Experts of a small language model: 4 picks a token, 958M tokens.
Below are experts of layer 8 (counted from 0) of a mixture-of-experts language model. Rows are named router (the router's row for the expert), gate (a neuron's input weights, with its number), up (a neuron's input weights, with its number), down (a neuron's output weights, with its number) and show model dimensions 128-255. Each number is 128 + 24 x the weight over its row's rms, rounded and kept within 0 to 255. Numbers have three digits each.
Before each expert's rows: "comes before" lists some tokens at least twice as common just after its tokens as in all text. This comes from a sample of Wikipedia text that the model never trained on. Tokens count by the router's weight.

# expert 10
comes before: " the", " a", " his", " an", " as", " born"
router:134067072144146115131115145133120123134101082099115154126090116124157097085120125129107122117160122140126097132169113132109069150135125120162121182150183187123178116148117140088154103089124127106134130115136154129118121133113125100110109118141135139144126097113133169141149102136123073108142138122152116142122129158132114145097129128142092164142115118109100103134150168174106098080104
gate0:081114125151126172149128131140144153136124125123116111149087167125126118111120135146139169109139148160126089155111160106155147103189109101157109132122140153165135098152143092120179167120105109140138079132170111149129052147133100158138132147098162174146137106130111144143142185155085134120089150123140114125106142094087130143128167151125139140162131132100126092125163150121130142108142
up0:117136155131129101131149148143085142104106145143109166109118101126175150100102148096133123136155125133125124118108132119159138110114133091138107143099151091104119143099076148154119121158149148154148158124085149119156111143099143143124092119170079135123127160135101189130099150119176164118134101158142128099123143162129113113077120067131112097120143150129128166122097139134132134148124
down0:148125137053105142136110089130111132112153120086118153116146112107146118167110147111144131103124095114127174116129159140102141124150112113095131116164135111121134112121116126138160094141117128135127124140128160130162130097103138133120139144143169081134117160116136120110129126127189121140088136134130162137086078123139086147137137139106147135105106130128096109156156103185138130147095
gate1:111157118115152104145109056126122137152160102109119174161128126126125115144169140175114076156124148093141162122178122093118149142145133117136126158108147124080127084120181119151083107121130128110098178082129138102101161067113103148169090103127155115141177091111123146116132117075139117125094056089144109128146146114123101180172128156140137143139101122122109105144145140156126163127134
up1:140153143159133089095138100156154146152123142100090147116156149122117178102149090158127119149113151127130156092158152128126100174125129152125160100119116123137069156062096141148097135130131134125141153121144114062117129121114087099122113108123138167091116131114116107157100115141159110088102126134135119116179108140135143121126134133162133108114139117145146155161173098177108094119128
down1:137148172120112077121112102129127134170150183125134122112191125133076129159127136132077149141140143124122122127128133111112137102105116116144146124142139125086114165159090144153115154111086166147123128102144154128152079086154123102088128146108080150153131126122132123117113153122142091104102127120168084134124142103141129121140138151084130122135113089124153105131130118121072167131176

# expert 79
comes before: " the", " a", " to", " that", " his", " her"
router:099138131150160119118125105140152129144151128135157117101081139145140081102118108111135120137136131157125096174182130175170134103132128168108121125148134122154144134125127143128121159111106089091160106159155140137133093127074110114141074114110097162111118165117171157147158126155118104090103111165144132151108137159142104128116123112152124138155181147122115141127136123168126119114101
gate0:147152156136127160119136088159145140154153106136128106082123139104159133152115148142103113095078130133151123111138144116174101092142161147121067082103141176148158125082105160113114144130106107131109114150149129117108098150147053103113103086126114116120179144121142113134162137141121137107098144145153111111120092151152106104111149190112107152128142120146116110157142144139115143115159
up0:102137126145104161119127076126143141155151087148131087080135130136161100118095164112138120109090114152147119121142115143131082099136150151134138115086136142182145118134075167094108117159120125162145123165124115154150110162148117096093136116127094153113096140119129142127153139175109119134114114138165149124118118152149101111132118141083100134166154145130142097127124132088121135169145
down0:149171123129138125104147123132153170097130146120100113122129159111182146099110137131099160096067119143137136127104114119124185105133140125143132106098106057127131156100133150141155121138130127119128134148166139162140133120173154141132161096138157112112125148132153148139154127104156121143128166125103124111108131137153126098136136152112189097090133097103084158105107104157152149127107
gate1:115083120108123070152089112101106129127109133141106080153109116076118107147174154149133145125112122104142131105106115096134160104122152118145124107133122132095127130129112146167099127125106110154107161069137111159126122127137096117123171078154154135138118104129104107144165133129118114151145120125087137124085120104123173135168126158147157136140130121152129105114128086142117140156208
up1:118130149115167141149130110094182143126140113143133138127083127135116104088144131136099134096114139140126148113138125124108128136148152150102133095090137121124101131095089122155132136104123084144128132121130097133123134095137108174129118072137160131101112138098141153146144133114118132151137161093164173139096147156139135113182094105126153142127125125150166097107144134100149119136094
down1:142133117092148167099167098160138162125102147122148103139085161193138099071148143130123093124152142118106126132127169144080127146132137117154133126158154076142140175136101128154114153174079094128100141095136160149141098166136139145122096140126098173115152132098121109136132154145153130139141153128155162127128118129149101106150138136130131146113101146164139099175089141168120109117137

# expert 8
comes before: " the", " in", " by", " a", " New", " York"
router:158109132123142113126109113154136094141144123075180144115115107102139097118149147136119112149106116141117132122157127176102095111139138138129104118098154118128103154110110111096123142119149145109139117171114116116142120143118088116149119106109127153092136119097141114159130119149079109118126158167153093134114105117141148115119129119154154143094134146119093141114160142143155107112137
gate0:135120135173139154112118125187123159139158135159166139132123105135129151124148089142164156133149138180120162147148122130124103174127126102078156092125148147109139146089103150151108159124133129126124137146160091155134125154146086137140094155150119140144175150168137086122075150173126125099111130162129143152123124146163115103106157152155124118106119116136127104124154152124083110119104
up0:105114127097124109123155143113102130117131072130097137156152112107087093164132121088113094101147117103145125148099162150122152130112118169174138141159106087114128113175104086088125135130138101119130114085134118151082132146153143111154130088130116137135110092071116150113184113121146130140150112130148113145159145139138122151147142166146093175113150153134083164135108071124130134121150
down0:124102106150177150145121111118159130125110148105158117091103167143090115131148159128102168170123113114150077116121150139178135136117142128162059131115115110102095176078105108164089153139118170090159130171127143125124157146143191125091146130117114127100130152118153113114162128139115105149154130137130138092121116104114158098173080152132097137137094154182109130110095135138105111125129
gate1:129111056174160073148119118071113129105150095161127126093119125130096097149181124108130117192158148115129167103152140137125098130074145149082128133097143111132123107118126115135097119080141141106108128145114110148135107126142102114112123151156122153162121140111150116115136108126126125121106165084111171150124114141131141132152079119105146125128105115145145137176132143144150142145137
up1:092139129135153138129121128109105139116130150160130109135100088135148133141084095117074120099145134129127125149167144118145153130134109079076128150123062122125124121144122106136135136133082141105159131144091147116162143093146137108125151077109132130151098117147119123141121134144173138109110128139113112148128160166133149118128105119112126102141139117097142125123101145128105129124139
down1:110102152150098107097155123156109148161080118158071095137151107131109153114105122120101103143098148074117115170116146121148110106132168171134145119098133110131113147153110144132147142145137158154150110095134150098153121111150111122116134158121083143130147119146113127142111100109147156124113102112099124138118131117145086131154123111166134056106109144114162109109116094168140148164092